Below are experts of layer 6 (counted from 0) of a mixture-of-experts language model. Rows are named gate (a neuron's input weights, with its number), up (a neuron's input weights, with its number), down (a neuron's output weights, with its number) and show model dimensions 0-255. Each number is 128 + 24 x the weight over its row's rms, rounded and kept within 0 to 255.
Before each expert's rows: a language model's description of what the expert responds to; "comes before" lists some tokens at least twice as common just after its tokens as in all text. This comes from a sample of Wikipedia text that the model never trained on. Tokens count by the router's weight.

# expert 51
What it handles: Common nouns and function words in explanatory prose, such as counterpart, part, purpose, result, due, did, but, them, out.
comes before: " of", " to", " that", " in", "ing", "ed"
gate0 [145 101 154 116 118  92 126 115 138 115 131 163 104 134 168 122 109 164 126 100 142 105  82 110 144 121 116 182 131 132 110 145 146 107  94 113 105 131 195 119 134 127  85 167 100 128 150  92 130 141 136 189 139 123 118 137 129 168 134 175 152 112 158 148 109 164 148  79 176 123 124 137 137 115 120 139 122 132 131 133 113 124 143 157 125 173 101 187 109 174 144 136 116 162 118 132 112 154 113 134  72  85 131 125 135 133 135 121 102  80 129 146 118 125 120 163 128 148  85 132 128 151 134 104 114 112 106 139 137 129 170 128 129 156 154 144 123 157 160 139 125 162 129 117 120 193  74 173 165 117 133  66 128 166 137 144 135 133 141 138 146 149 134 131  98 123 117 136 144 106 136 111 129 129 141 155  98 114 133 104 125 123 121 156 116 145 102 120 152 155 157 141 124 155 152  66 156 157 106  86 150 139 143 108 101 177 134 111 121 127 139 122 139 119 110 109 136 122 127 124 124 181 126 146 110 138 115 119 124 148 128 132 137  95 180 111 124  75 163 123  89 156 164 111 124  79 160 135 136 131 125 153 147 126 185 130]
up0 [ 94 105 107 115 145 128 135 153 142 153 144 122 173 179 135 142 150 160 168 122 141 169 128 136 106 150 156 116 123 140 165 126 154 151 114 148  76 137 134 166 118 130 113 131 168  85 167  95 133 147 104 167 122 143  82  86 147 125 161  87 112 163 110 147 154 160 149  98 155 132 132 127 139 172 121 146  96 127 145  91 130 136 136 158  97 139 120 131 148 152 144 131 201 153 158 146 140 164 181 143 109 131 144 100 140 133 107 152 116 106  96  96 160 140 142 141 129 105 112 149 166  94 132 146 101 122 109 142 143 168 176  80 134 159 136 140 178 124 160 138 171  96 139 158 113 187 131 153 133 123 106 123 139 126 147 105 128 110 140 137 139 120 114 116 145 140 109 115 116 111 128 163 163 135 145 155 115 137 149  98 118  82 153 134 115 148 120 188 126 126 110 119  88  99 170 143  76 139 141 155 157 130 121 153 104 119 145 101 155 110 130 122 144 172 152 126 130 134 143 147 130 147 137 151 151 148 130  84 110 145 106 129  99  90 135 109 136  81 121 129 113 135 134 130 164 123 113 144  81 139 174 118 129 147 137 150]
down0 [124 154 128 133 138  99 157 123 139  97 162 147 129 105 135 115 134 166 115 142 117  81 145 123 126 150 160 118 146 116 142 116 105 163 136 113 109 162 130 154 171 150 102 181 143 114 139 135 137 164 109 123 106 127 123  85  96 118 110 122 130  70 122  97 159 116 123 117 133 168 145 126 123 135 140 156 166  85 114  89 153 147 128 146 121 110 139 129 133 144 127 159  79 110 125 146 116 112 140 175 154 130 131 106 124 157 116 100 152 165 127 142 129 160 146 129  75 133 123 149  85 128 125 110 109 126  93 107 124 102 101 145 124 156 166 116 192 132 116 143 142 142 105 131 123 104 153 166 126  67 104 108 102 133 178 143 115 152 138 125 155 136 121 119  54 116 108 147 139 112 121 131 108 176 112 139 110 101 107 101 115 160 143 138 103 178 148 107 204 133 138 126 104 176 126 123  64 102 120 159 112 113 146 142 117 162 153  91 141 170 129 126 136 115 133 144 104 110 118 156 154 125 159 136 116  98 143 126 108 172 156 108 113 101 147 107 169 166 136 133 127 117 161 147 109 164 165 112 122 149 142 147 143 166 114 116]

# expert 58
What it handles: Digits and number pieces in dates, years, table statistics and scores, e.g. December 1, US 20, 7.3.
comes before: " |", ".", "–", ",", ";", "th"
gate2 [111 167 150 172 136 144 128 133 109  88 125 128 125 140 163 145 132 139 165 167 135 133 143 139 111 119 109 139 151 166 117 132 144 137 130 120 157 113  98 109 136 122 136 118 171 143 110 108 127 151 106 138 153 108 107 148 157  85 147 132  98 162  96 122 135 118 145 122 140 168 128 133 144 148 123 176 111 145 145 174  95 120 115 117  90 108 111 105 139 110 147  97 155  91  89 139 104 148 148 114 135 156 124 157 145 157  94  92 125 138 147 118 116  92 122 139 121 132 164  84 131 142 141 111 139 119 108 111 196 136  92 131 120 178 168 136 167 166 164 136 104 120  98 141 130 117 127 132 130 107 129 168 125 123 105 130 139  94 157 143 126 157 116 142  83 148 140 119 138 165 115 123 164  99 115  89 177 150 103 104 109 117 177 126  86 154 132 110 119 146 128 121 174 137 149 152 125 160 146  71  99 154 161 147 174 116 137 153 153 179 147 106 110 109 124  85 160 126 159 152  91 128 138 156 137 180 117 137  92 163 136 145 169 149 154 153 121 151 113 101 120 173 128 117  63 156 120 142 130 150 114 120 117 106 106 136]
up2 [ 79 117 129 161 151 159  98 112 142  98  92 120 115 120 159 130 154 104 129 124 114 159 131 148 142 146 132 155 159 105 113 143 104 112 127 144 119 152 121 178 135 119 127 140 174 181 109 135 128  97 131 135 127 114  98 140 137 137 162 126 146 129  89 148 142 141 148 123 116 116 117 121  87 160 102 184 120 144 125 129 143 134 117  98 117 155  80 151 124 121 104 124 145 115 122 102 120 130  94  86 151 114 167 115 141  75 138 127 111 173 135 110 136 102 137 170 103 136 148 171 165 188 146 149 156 145 110 152 132 139 139 135 109 107 121 171 134 133 130 119 138 111  86 117 115  87 115 132  80 182 101 145 124 160 122 132 113 172  82 104 159 134 174 165 131 150 133 176 175 112 153 107 130 151 137 147 171 106 104 151 112  94 142  90 132 122 123  92 141 140 121 126 123 169 132 102 116 147 104 116 103  99 138  80 156 143 157  90  92 140 142  99 106 147 154 149 146 155 121 121 138 147 144 136 135 171 131 120 106 137 103 191 184 138 127 126  75 128 118 155  98 130 139 131 104 136 133 119 144 138  89 148 125 119 166 125]
down2 [140 119 132  52 121 139 117  94  95  98 151 129 139 121 154 111 155 163  95 156 119 136 149 135 141  85 117  92  89 102 116 111 145  79 125  98 101 118 150 115 111 115 124  96 124 135 152 151 133 115 117 106 129 107 108 153 129 115 147 133  76 163 138 172 114 153 165 122 125 161 144 133 127 110 100 145 151 149 110 129  93 162 108 117 185 107 149 110  88 183 120 100 122  85 112 128 118 120 130 152 152 111 146 112 140 163 117 134 122  98 109 173 148 105 103 114 142 146 161  99 110 131 143 126 124 150 116 135 129 162 155 109 151 114 159 126 127 125 177 108  90  90 122 137 166 160 133 127 137 150 144 121 123 130 139 134 151 127 119 154 134 127  97 124 113  94 108 109 105 108 136 141 125 102 124 132  99 146 175 136  79 166 135 155 131 150 102 130 102 137 123 123 166 150 146 132 122 185 113 125 158 174 144 126 136 137 125 149  92 129 173 174 131 188 176 144 114  85 112 117 147 143  95 141  80 167 101 143 189 139 132 112 113 171 124 143 137 155 165 155 149 154 108 159 155 129 145 141 150 148 142  96 139 124 142 129]

# expert 14
What it handles: Digits and two-digit numbers in election and sports tables, as in 389 and 76.67, plus fragments of proper names after P, as in Pap-ua, P-andit.
comes before: " |", "%", ".", " |\n", ";", "–"
gate0 [123 147 171 167 141 121 107 135 123 162 112 154 129 151 104 162 162 159 131 124 100 104 152 137 121 134 172 124 144 128 111 102 164 128 114 134 119 134 148 117 122 174 150 114 103 126 155 116  96 130 116 115 154 110 152 129  83 124 137 110 163 175 147 129 135 149  90 157 144 148 140 122 116 100 172 122 150 153 137 138 148 112 141  98 122 117 109 125 163 126 106 141 144 134 109  98 149 111 139  64 134 102 168 136 114 150 151  85  83 136 152 116 130 106 139 131 144 115 146  84 153 129 183 107 160 104 122 107 134 139 121 142 119  95  99 141 141 108 135 110  85 151  82 116 137 177 127 106 118 129 136 150 118 124 135 117 118  88 117  95 122 130 146 141  97 128 120 109  92 122 123 157 167  66 147 111 136  51 153 130 104 130 139 136  87 144  98 115 118 122 113 147 100  83 136  78  97 127 127 153 126 148 124 118 144  87  97 142 133 119 153 146 131 101 135 109  60 106 152 113 173 132 173 168 158 107 181  87  94 150 148 125 142  79 133 138 137  98 143 142 131 119  94 125 108 120 113  91  91 135  96 149 111 124 126 128]
up0 [ 80 108 137 149 122 142 165  91 134  92 139 139 108 100 104 110  76  98 128 114 135 148 108 107 132 155 126  92 173 117 121  99 142 155 126 142 149 118 128 160 100 133 133 121 111 121 146 158 149 158 114 167 144 167 109 115 121 151  79 153 135 142 152 142 106  60 115  94 137 137 106 133 117 148 142 150 107 124 124 138 137  72 127 148 105 141 148 198 123 131 100  79 113 116 133 155 133 176  99 112 153 159 127 147 107 110  86 125 107 119 131 127 162 130 112 145 115 171 113  93  95 107 144 120 151 122  97 106 171 140 136  78 139 133 115 141 137 142 126 115 131 102 118 122 126  91 110 101 127 139 127 121 179 116 141 111 109 132 140 142  97 126  51 120 103 105 155 177 154 117 152 116 109 159 120 157 133 148 149 154 107 134 150 156 135 108 134 129  90 141 139 105 113 144 125 123 124  81 135 135 119 121  86  93 140 153 149 124 129 145 131 114 155 111 138 174 176  95 151  84 100 104 128 124 127  90  85 159 145  74 110 140 151 138 161 112 122 181 131 150 154 135 176 120 140 111 126 119 117 118 113 133 138 137  85 155]
down0 [127 132 112 142 132 124 127  85 147 101 156 135 125 127 152 147 110 147  92 122 101 141 175  97 132 130 162 152 159 121  98 139 146 119 112 123 115 142 116 105  77 122 143 136 142 120 156 143 119 150 158 133  89 158  97 137 157 102 150 154  72 121 113 121 152 180 140 129 134 110 174 122  94  93 121 136 119 157 112 114 128 174  80 124 118 122 154 185 139 172 147 106  92 114 100 153 108 152 134 119 146 145 117 124  88 145 151 116 117 105 135 114 118 161  85 109 123 139 156 144  98 132 105 125 125 137 123 142 102 139 121  79 157 134 122  87 106  73 129 111 150 135 110 141 122 140 117 107 144 140  74 117 128 116 118 138 101  92  75 102 124 136 188 132 196  99 143 130 143 126 130  94  84 106  95 156 102 104 158 164 161 152 142 154 116 129 120 155 112 146 139  84 136 132 133 117 138 112 114 145 121 157 184 116  88 127 134 153  96 131 142 133 150 164 141 176 129 159 104 147 103 137 133 109 142 135  82 138 159  95  82 116 127 140 137 116 172 114 123 161 122 167 137 111 141 102 155 103 165 124 164 122 125 148 110 110]

# expert 18
What it handles: Digits and numbers inside tables and stat lines, such as chart positions, vote counts, sports scores, Billboard 200, 5000 metres.
comes before: " |", " |\n", ".", "–", ";", ":"
gate1 [136  98 179 153  80 168 113 135 103 125 129 134 120  99 143 129 155 176 114  95 121 137 116 211 138 140 129 127 156 137 105  71 131 150 143 143 146 143 105 109 123 137 124 136 118 148  97 118 141 105 153 153 146  78  97 100 142 131 119  86 119 156 188 147 123 134  87  92 154 105 137 173  97 167 105 149 107 120 124 133 150 153  90 142 128  77 109  67 107  90 129  85 172 148 148 126 135 115  72 122 162 126 107 141  97 107 147  99  81 129  97 134 109 145 110 134 162 125 104  88 140 136 146 111 156 117 131 148 134 134 145 128 121 151 116 110 157 142 140 129 127 162 107 112 140  95 144 116 124 137 191 155 134 122  87 154 131 158  79 104 146  83 173 132 151 166 120 101 131 101  92 127  96 145  90 193 142 156 130 144 121 168 137 133 147 133 110 131 133  78 125 124 109 167 155 151 117 115 137 148 132 150 127 124 124 142 129 139 142  90 165 128 129 143 105 119 143 153 146 100 151 121 133 123 136 143 120 123 137 139 152 141 110 159  93 120 155 148 122 122  89 133 151 151 133 141 124 146 132 131 131 129 138 112 124 106]
up1 [123 105 138  84 139 148 121 101 101 119 105 201 106 138 125 147  89 141 190 124 174 101 154 111 130 124 136 135 134 131 130 116 165 119 172 121 119 110 131 130 124 152 145 157 124 107  95 141  96 147 118 141 135  81 121 118 156 149  96 138 101 173 110 150 121 176 136 102 129 158 153 116 111 100 111 138 130 153 120 167 139 122 128  77 150 137 138  99 139 102  87 121 127 151 176 115 102 104 123 129 112 143 142 128 124 120  96 144 138 114 130 139 130 108 137 128 138 155 127 131  90 147 106  94 155 133 152 155 154 142 103 150 139 105 151 120 131  87 126 123 153 131 113 100 137 109  96 100 145 157 181  94 150 131 168 145 117 108 154 144 116 147 116 140 116 134 144 147 142 125 117 161 111 129 102  99 142 138 102  97 142 157 155  99 100 125 134 122 150 110 146  73  71 123  63 128 152 148 146 151 128 128 147 164 115  68 136 147 110 110 116 153  99 163 160 124 131 151 115 137 148 141 134 174 101  89 150 152 155 106 133 127 184 147 151 165 140 138 133 151 136  92  90  75 124 179 164 134 142 103  94 107 116 147 114 167]
down1 [145  78 139 131 146 109 138 155 116 112 130 117 105  89 203  97 164 101 162  96 100 111 101 117 139 114 138 151  95 121 147 150 108 134 117 101 136 163  85 106 137 106 142 126  89  97 155 108 111 124 151 120 137 159  77 147 134 113 131 134 141 138 111 132 134 138 152 147 165 161 149  74 110 142 162 156 155  89 115 121  95 130 174 126 153  96 127 128 175 102 152 146 131  96 145 129 120 153 147 109  78 158 146 133 151 107 127 116 165 167 153 212 141 114 128 128 157 113 185 149 144 130  91 133  95 154 154 123 100 170 131 137 133 131 125 109 139  96 124  85 109 130 133 123 170  99 136 134 126 186 108 107 128 114 159 114 100 149 148 101 117 101 132 111 133 136  96 129 153  92 114 126 147 128 132 148 119 138 133 128 132 126 122 123  99 150  76 124 151 172 124 114 144 120  87 116 108 148 160 133 114 106 148 133  80 109 132 121 112 113 108  80 146 154  95 135 149 104 174 146 101 115 145 114 151 138 116 130 143  92 123 136  95  91 133 157 138 120 130 124 121 181 155  99 140 160 125 116 116 113  98 119 127 159 157 122]

# expert 19
What it handles: Common nouns after the or a, like town, city, death, north, and infobox field words like Conservation, Armament, Owner.
comes before: " of", ",", "s", " and", ":", " ("
gate0 [111 137  93 115 133 159 104 124 164 122 154 142 120 114 104 153 141 101 111 130 141 170 156 110 136 141 123 138 120 145 146 145 170 126 140 169 147 151 158 138 151 139  96 103  79 155 122 154 131 105 145 142 136 113 107 112 161 110 122 118 155 163 112  76 115 117 138 154 114 152 145 125 147 126  76 150 135 163 110 140 150 131  91 107 119 156 142 116 163 116  53 156 131 148 127  98 149 113 140 113 140 157 152 138 139 104 135 101  88 132 143 140  90 136 155 104 127 116 143 114 147 117 134 105 165 139 143 120 153 139 142 114 130 146  68 152 150 171 111 131 121 164 146 125 185  93  90 119 120 142 147 164 149 130 147  99  91 114 105 138  91 129 132  95  97 161 103 107 109 169 152 155 126 135 116 133 132 121 124 176 134 146 146 135 177 160 143 159 112  87 151 140  75 117 152 123 142 149 108 159  83 115 134 125 129 122  65 105  68 130 131 131 124 123 139 163 138 157 128  73 123  80 110 129 101 134 138 120 143 133 156 137 153 153 130 148 155 167 116 143 141 150 149 155 125 140 141  89 144 155 136  98  86 105  78 151]
up0 [ 92 146 122 132 143 117 122 101 136  80 171 107 174 112 100 142 105 132 120  91 136 125 142 101  96 131  85 171 135 141 145 127 115 108 118  89 117 103 118  90  80 144 110 134 107 126 106 118 112 126  92 135 161 164  75 123 169  98 156 107 126 165 118 139 152 122 142 143 121 103 110 147 110 148 113 133 123 124 139 146 144 100 123 162 108 156 138 165 112 158 114 149 122 117 121 140 116 157 135 117 105 145 166 112 117 113 147 152 129 147 136 163  83 124 138 124 108 136 151 163 107 143  67  96 112 134 181 153 119  97 106 121 124 160  88 128 145 149 126 103 162 134 141 124 143 132  74 123 138 161 160 133 114 126 152 130  98 106 112 101 138 111 120 135 163 172 125 155 116 155 135 129 119 118 175  94 114 128 110 113 152 110 137 112 147 154 170 137 134 127 142  44 102 159 131  95 175 137 117 118 136 145 161 145 151 136  71 131 112  85 149 136 183 174 147 113 126  98 129  92 152 144 105 138 141  83 171 134 132 121 120 153 144 104 169 123 173 122 117 147 128  99 129 143 118 139 124  79 156 141 121 151 114  88 104 127]
down0 [109  89 112 120 151 124 136 124 182 121  81 115 121 109 118 118 164  99  92 126 116 103  92 109  77 153  93 145 157 103 124 113  73 115 137 143 125 132  86 122  75 150 100 132 132 138 156 155 102 148 147 142 156 142 125  72 138 127 106 110 139 107 133 139  90 112 124 135 159 129  64 107 114 131 146 123  96  95 109  56 144  99 120 129 207 153 120 116 143 123 139 174 103 107 109  86 119 122 142  76 100 134 147 129 151 100 150 148  99 145 159 117 163 106 135 113 136 116 121 126 115 105 122 150 146 124  87 138 114 126 115 109 126  80 155 127 117 124 180 141 162 137 137 150 163  99 114 126 124 104 135 138  67 114 115  98 136 112 171 135 149 139 116 148 112 127 140 120 142 137 148 148 120 168 128 123 136 113 117 143 110  97 104 115 103 200 107 123 145 113 109 123 112 130 132 123 129 119 152 137 127 109 139 100  96 153 127 104  84 119 145 114 142 161 106  94 172 125 156 161 162 140 139 139 151 161 103 158 120 143 157 134 123 122 158 112 138 104 144 115 108  93  87 129 128 159 132 126 109 105 147 140 111  97 164 164]

# expert 15
What it handles: Word-internal stems of common words that take an ending next, such as sh(ipp)ing, we(ap)on, publ(ishing), form, rank, market.
comes before: "ing", "ed", "es", "ers", "er", "s"
gate0 [ 92 121 149 111  99 147 150  80 148 176  90 120 154 110  81 137 167  84 129 135 137 113 121 164 143 150 118 138  88 122 126 125 122 152 138 120 184  96 139 147 104 118 134 125 134  89 112 152  99  96 164 127 107 128 115 155 114 159 115  90 117 146 141  89 112 145 148 131 152 118 135  90 131 107 117 140 131 136 126 153 143 106 135 139  98 165 163  93 127 111 127 117 140 154 142 143 119 140 128 128 127 109 153 111 120  97 146 135 177 113 125 113 165 118 163 144 122 152 157 130 147 115 115 111 152 149 127 133  66 145 113 115 116 136 154 136 160 142 169 117 162 112 155 125 157 125 167 148 130 130 134 103 130 156 113 124 137 141 107 153 167 105 124 155 154 147 134 137 155 109 126 159 127  75 145 120 142  83 135 167 145 142 112 112 105  92 134  81 181 122 157 151 165 145  82 169 116 112  91 134 103 169 161 126 140 153  93  93 110  98 136 131  65 118 158  84 148 113 150 125 147 139 148 113 110 133 133 126 117 208 166 145 121 109 127  83 138 118 123  87 129 152  81 135 134 146 140 155 119 119 131 114 119 163 113 177]
up0 [161 160 159 101 144 163 108 165 100 146 106 120 146 136 105 114 141  84  85 142 108 108 182 114 141 114 172 125 151 151 128 124 116 100 126 153 141 122 167 182 144 122 150 125 139 138 105 119 131 103  96 142 132 133 122 100 141 113 118 128 146 145 126 166 162 138 143 137 111 117 107 126 129 118 120 124 127 102 134 124 101  90 114 125 101 125 104  93  80 130 148 149 132 158 112 125  95 148 153 168  96 118  90 106 154 130 207 140 135 137 104  89 113  92 104 117 125 119 114 149 110 134 153 117  93 144  84 183 149 140 137 114 155  92 116 130 175 125 145 130 120 140 138 134  84 177  94 112 121  73  88 113 149 161  99 121 125  94 103  80 117 123 164 112  93 107  89  89 137 159 116 128 125 172 143 134 120 169 122 147 100 120 146 137  95 153 125 113 114 119 107 139  85 138 142 121 144 116 113 154 160  77  64 116 145 134 132 100 118 121 139 123 132 149 117 126  91 161 131 116 149 151 124 125 143  93 116 103 118 113 148 134 121 175 119 167 136 156 103 132 117  97 120 108 154  89 101 115 108 138  93 112 100  98 159 114]
down0 [154 139 156 108 137 116 141 106 121 150  85 110 160 165 101 150 108 127 144 142 142 156 119 128 149 151 152 120 133 130 143 121 123 155  98 177 151  83 136 101 134 103 155 127 182 124 126 152 115 143 118 106 108 119 133 124 154 105 122 105 123  93 119  99 107 140 147 114 188 115 107  99 166 136 159 103 126 155 118 104 163 137 139 120 171 149 168  85 117  87 108 125 103 118 102 155 114 107 118 129 115 115 174 138 166 138 150 139 141 158 130 104 153 136 127  95 178 138 142  82 175 119 173 139 161 103 132 137 100 134 152 164 169 152 109 147 144 103 123 131 117 126 115 116 126  86 115 100 170 124 148 118 119 131  85 143 165 121 100 180 112 103 156 125  93 109 117 163 138 104 128 113 149  92 132 107 122 126 129  98 130 151 109 149 131 115 119 129 141 156 116 137 146 110 108  97 168 152 160 192 106 128 161 110 119 149 115 123 106 127 121 109 123  87 135 161 110 140 146 126 172 120 107 154 119 142 137 161 149 182 113 167 142 105 126  92 120 123 108 156 112 113 110 117 171  89 159 147  78 169  86 121 131 132 140 180]